Experts of a small language model.
Training: a variant of SOAP for the experts, 390M tokens.
Below are experts of layer 3 (counted from 0) of a mixture-of-experts language model. Rows are named up (a neuron's input weights, with its number), down (a neuron's output weights, with its number) and show model dimensions 0-95. Each number is 128 + 32 x the weight over its row's rms, rounded and kept within 0 to 255.
Before each expert's rows: "mostly gets" lists some tokens that are sent to it at least half of the time. This comes from a sample of Wikipedia text that the model never trained on.

# expert 18
mostly gets: " f", " r", " end", " st", " b", " h"
up3 [ 94 141 115 106 132 115 104 113 195 167 138 102 151 112 125 132 156 121 147  81  98 108  82 156 154 118 137 106  68 108 155 137 155 107 110 135 175 121 170 171 101 142 149 143 144 106 136 143  94  20 177 193 125 145 118 143  92  85 126 205  62 121 182 146  99 157 118 107 154 121  76 179  82  79 123 160 133 121 153 140 160  92 134 122 151 134  79 118  71 153 107 159  95  44 147 121]
down3 [172 141 124  95  99 121 120  62 139  99 169 177 129 175 104 136 148 168 171 161  99 142 135  96 124 137 123  97 123 129 117 139  96 130  84 104  92 137 121 101 138 141  96 137  91  93 140 132 139 152 108 137 203  93 116 204 140 131 144  90 163 135 154  85 135  71  90 126 108  65 152  91 142 126 109 112 113 108  54 152 178 160  67 128 133 117 148 135 188 103 141 140 120 201  81 206]

# expert 26
mostly gets: "==", " ==", "The", "==See also==", "ations", "| Party"
up8 [112 103 118 156  96 122 117  77 115 140 147 174 118  83 107 178 107 151 148 130 146 149 103 146 126 187 148  97 140 149 111 122 121 146  63 126 155 136 139 154 124 111 126 157 155 132 121 153  98 126 113 201 118 165 101 145 175 152 169  90  77 121 142  97  72 163 157 169 167  94 114  84 148 130 121 115  94 146 188 177 133 100 155 155  96 102 124 148  89 176 148  97 125  62 122  99]
down8 [105 149 103 118 123 180 120 142 126 105  78 118 123 121 240 105 116 118 131 180  99 146 100 148 107 146 156 153 118  98  70 136 124 150 119 150  92 118 110 102 108  73 142 183 117 127 160  77 142 174 124 194  90 106 108  79  61 101 106 116 152 126 151 138 132 110 133 143  99 141 113  67 168 108 161 139 161 130 118 116 144 168 123 154 137 207 123 124 168 133 126  56 137 171 150 140]

# expert 15
mostly gets: " final", " largest", " main", " highest", " woman", " original"
up3 [142 140 137 144  89 119 144 114 102 148 130 126 136  84 105 221 117 101 135  86  24 125 137 151 127 162 115 183  89  95 146 159 135 138 157 109 124 122 155 134 108 158 158 162 126  98 106 120  94 164 122 144 137 117 161  66 106 147 114 116  91 194 165 141  97 170 139 100 142 128 151 158  76 102 150 110 158 148 145 103 147 131 166 111 162 117 139 137 104  95 132 133 114  83  90 143]
down3 [134  89  84 100 149 108  80  62  87 112 127 168 157 181 172  84 168 196 129 190 165 115 107 135 119 101 125  79 155 114 100 113 130 112 109  95 145 171 104  97 125  88 101  47 169 170 106 147 147 155 134 149  97 159  76 145 127 139 147 157  96 102  92 121 167 103 169  98 132 113 156  79 184 172  90 131  82 105 110 105 138  94 106 158  84 119 120 103 166 108  99 138 100 205 145 143]

# expert 3
mostly gets: " s", " l", " d", " b", " t", " f"
up3 [180 167 144  86 105 103 112  88 145 174 133 124  85 102 121 198  97 109 118 115  71  75 150 192  71  97 122 147 127 119 189 158 155 167 138 152 114 115 175 158 163 122 121 138 140 147 153 138 160 120 119 137 173 155 122  80 137  90 167 131  99 131 141 120  87 198 115 165 119 141 161 127 145 116 166 113  94 136 119 162 156 115 123 138 187  83 120 134 128 116 111 131 186 115  95 136]
down3 [192 132 179 179 153 144 166 206 148  80 133 169 151 185 140  95 139 164 125 144 126 151  98 129 118 113 183  95 167 117  95 112  99 106 139 112 104 169 153  86 150  79 148 133 136 145 118 132 165 139 107 149 151  88 114  99 106 139 105 141 162  85 137 142 171  60 175 132 131 147 191 124 130 147 128 138 174 124 101 105  89 171 163  96  59 157  97  91 136  88 149 112 140 206 164 134]

# expert 10
mostly gets: "c", "n", "v", "w", "k", "g"
up3 [171 158 134 143 128 172 101 149 117 108  91 109 137 102 132 136 140 174 161 105 135 119 133 149 116 193 101 146 160 143 159 105 101 112 138 181 105 115 130  94  90 134 217 126 151 167 148 146 141 111 135 130 109 113 113  94 119 134 127 168 134 120 112 160 102 185  87 173 123 104  32 137 187  82 109  95 103 141 138  71 129  88  34 125  74 121 115 112 119 143 158 179 152 153 111 126]
down3 [162 144 155 193 155 175  89 110  85 158 150 138 105 101 151 111 109 131 131  89 127  74  87 137 136  82 120 178 111 119  64 102  97 177 141 126 113  78 165 115 165  95  98 110 139 126 106 116 125 110 150 103 139 144 142 141 133 155 156 108 162 124 129 164 138 102 150 112 137 128 120 103  98 161 148 136 108 188 122 129  94 139 150 103 157 151  81  94 142  78 131 134 152 138 132 182]

# expert 32
mostly gets: "| Party", "|  | Conservative", "Personal information", " President", "arl", "- Species"
up3 [ 75 177 110 117 132 111 159 124 175 152 152 174 166 101  89 111  73 138 134 102  62  85  88 186 121 129  98 114 157 122  77 142 126 110 115 103 170 109 106 106 181 163 140 163  85  81  73  87 112 143 141 125  96 121 149  93 157 136 103 153 130 182 131 171 119 136  69 182  73  71 122 132  81 170 104 162  85 128 173  89 186 139 131 159 147 128 144 202 163 148 160 179 152 175 110  55]
down3 [ 93 101 139 129 116 129 158 199  77  88 190 118 143 155 103 172 184 136 117 124 166 176 145 165  96 137 117  66 100 148 136 171 144 143  32 126 155  93  96 103 124  58  95  83 146 109 106 136 134 132  96 158  79  87 144 108 132 133 111 124 101  48 152  54 115  75 120 114 156 150 132 116 158 174 162 130 111 124 152 148 133 130  80  90  96 120 113 102 179 136 187  79 177 134 144 112]

# expert 36
mostly gets: " Man", " Green", " New", " Black", "eg", " Rock"
up0 [ 94 143 165 151 113 108 122 128 137 117 110 171 126 101 125  65 146 170 154 177  81 116 197 154 123  90 126 174 143 140  83 124  99 136 181 145 142 138  87 169  87 114 161 154 158  79 128 170 150 148  73  93  80 154 100 132 118 164 112 104 107 107 167 134  81 185  93 110 137 130  76 174 133 150 166 107 117 155 121 118 152 174 164 155  67 108 125 137 153 164 113 101 110 138 151 197]
down0 [101 174 106 138 182 120 143 115 123  83  83 120 133 194 220 123 184 126 130 168 125 140 116  91 121 134 180 102 139  54  64 100  76 114 125  82 122  76 160 128 144 137  90 132 131 104 122 146 122 172 171 121 113 172 113  65 128  85 200 105 126 110 113 113 154 129 111 116 144 191 144 142 143 155 162 152  66 186 168 134  83 134 156 125 168 132 130 122 112 115 116 145 166 111 159  97]

# expert 33
mostly gets: " team", " season", " film", " school", " work", " state"
up3 [143 192 104  91 136 187 133 153 154 171  97 100 101  65  85 190 138 156  99 149 107  90 128 116  98 130 106 127 149 179 122 141 160 150 130 110 127 141 123 111 138 119  64 139 125 139 145 193 136 101  97 132 102 129 111 143 104 140 105 106 120 255 102 121  99 177 146 137 102  59 100 147 107 115 111 121 148 140 135 140 170 169 139  77 166  90 134 132 101 100 151 142 173 153  88 140]
down3 [139  93 127 145 101  86 146 120 112 169 131 136  79 137 185  92 172 150  87 159 104 165 122 170 152 151 137  79 119 118 126 191 107 128  86 138 126 110  80 152 104 162 140 154 163 101 136 121  89 141 155 108 172 139 121 113 196 117  79 135  88  67 172 122 108 133 114  85 148 164 179 100 173 149 154 161 139 104  99 142 129 121  67 131 145 173  79 154 121 173 114 144 145 160 123 123]

# expert 45
mostly gets: "ah", " Smith", "aj", "ak", "ani", "son"
up3 [ 80 132 173  79 195 148 115 131 137 137 158 143  97 109 140 130 171  60 102 133  83 162 127 113  89 162 153 173 193 145 112 119 119 136 111 141 111 133  87 167 130 126 108 165  50 146 150  90 153 124  98 110 116 130 102 104 172 148 159 141  60  93 159 102 159 140 161 132  96 114 106 146 131  78 137 170 153  90 246 136 146 113 138 126 138  77 134 110 115 144  15 178 132 127 175 124]
down3 [133 134 122 138 146 109 131 128 167  65 157 116 132 120 156 132 120 140 136 153  92 101  61  68 137 150 192  73  95 126 147 144 111 136  98  94  84 137 147 152 132 185 130 165 165 165 158 159  94 144 194 164  85 153 115  77 123 216  98 161 170 212 173 131 135 103 151 133  94  88  76 125 101 164  92 108 155 128 122  96 116 155 110  92  83 157 130 169 103  95 131 165 179 132  95 158]

# expert 22
mostly gets: "ai", "ana", "ara", "ia", "ka", "ley"
up3 [139 120 111 119  69 161  68 131 130 170 126  90 171 163 131 180 130 144 103 139  98 122 135 105 174 202 149  90 126 124 111  91 156 172  82 116 152  82 108 153  97  81 157 147 120 102 127  64 132 100 136  88 137 174  87 150 174 134  97  94 173 130 144 174  81 169 109 170 108 131 111 144 120 125 157  83 107 130 146 149 125 101 126 108 223 140 130  57  89 127 114 124  70  86 151 115]
down3 [140  97 122 131 140 121 131 188 130 167 114 175 109 160 149 176 148 170  94 129  91 158 216 100 137 178 158 155  89  72 143 106  82 116 134 130 104 158 141 104 150 127 153 121 117  98 114 143 165 118  72 172 141 139 116 186 131 137  71 112  97 124  86 158 123 136 171 135 155  88 111 131 111  97 106 139  97 111 147 127 159 199 114 109 146 141  84  91 135 139 166  62  78  68 106 177]

# expert 19
mostly gets: "wood", "ics", "ment", "ation", "ions", "ians"
up3 [ 82 113 140 121 142 130  79 205 168 105 135  62 103 108 121  78 115 113 164 106 128 100 108  54 162 130 126  76 113 135 150 159 162 127  84 146 137 111 118 145 155 149 161 105 187 159  88  83 134 117 153 111 114  55  62 121  28 130 146 126 142 181 128 135 154 182 162 146 121 181  78 131  96  74 183 148 116 149 155 147 179  89 110 110 112 151 169 179 129 162 112 126 185  98 132 132]
down3 [129 114 126 106  45  99 124 102 107 128 125 129 154 181 180 170 172 174  76 137 113 136 139 195  86 101 169 133 111 115 129 126 153 139 134  99  85 146 104 124  70 124 120  96  57 150 114 180 122 154 137 142 206 167 105 157 152  84 128  92 163 117 125 155  70  42 127  96 160 116 139 155 111 175 142  71 107 160  95 179 107 110 131  84 183 142 117  96 146 119 116 172 150 101 116 169]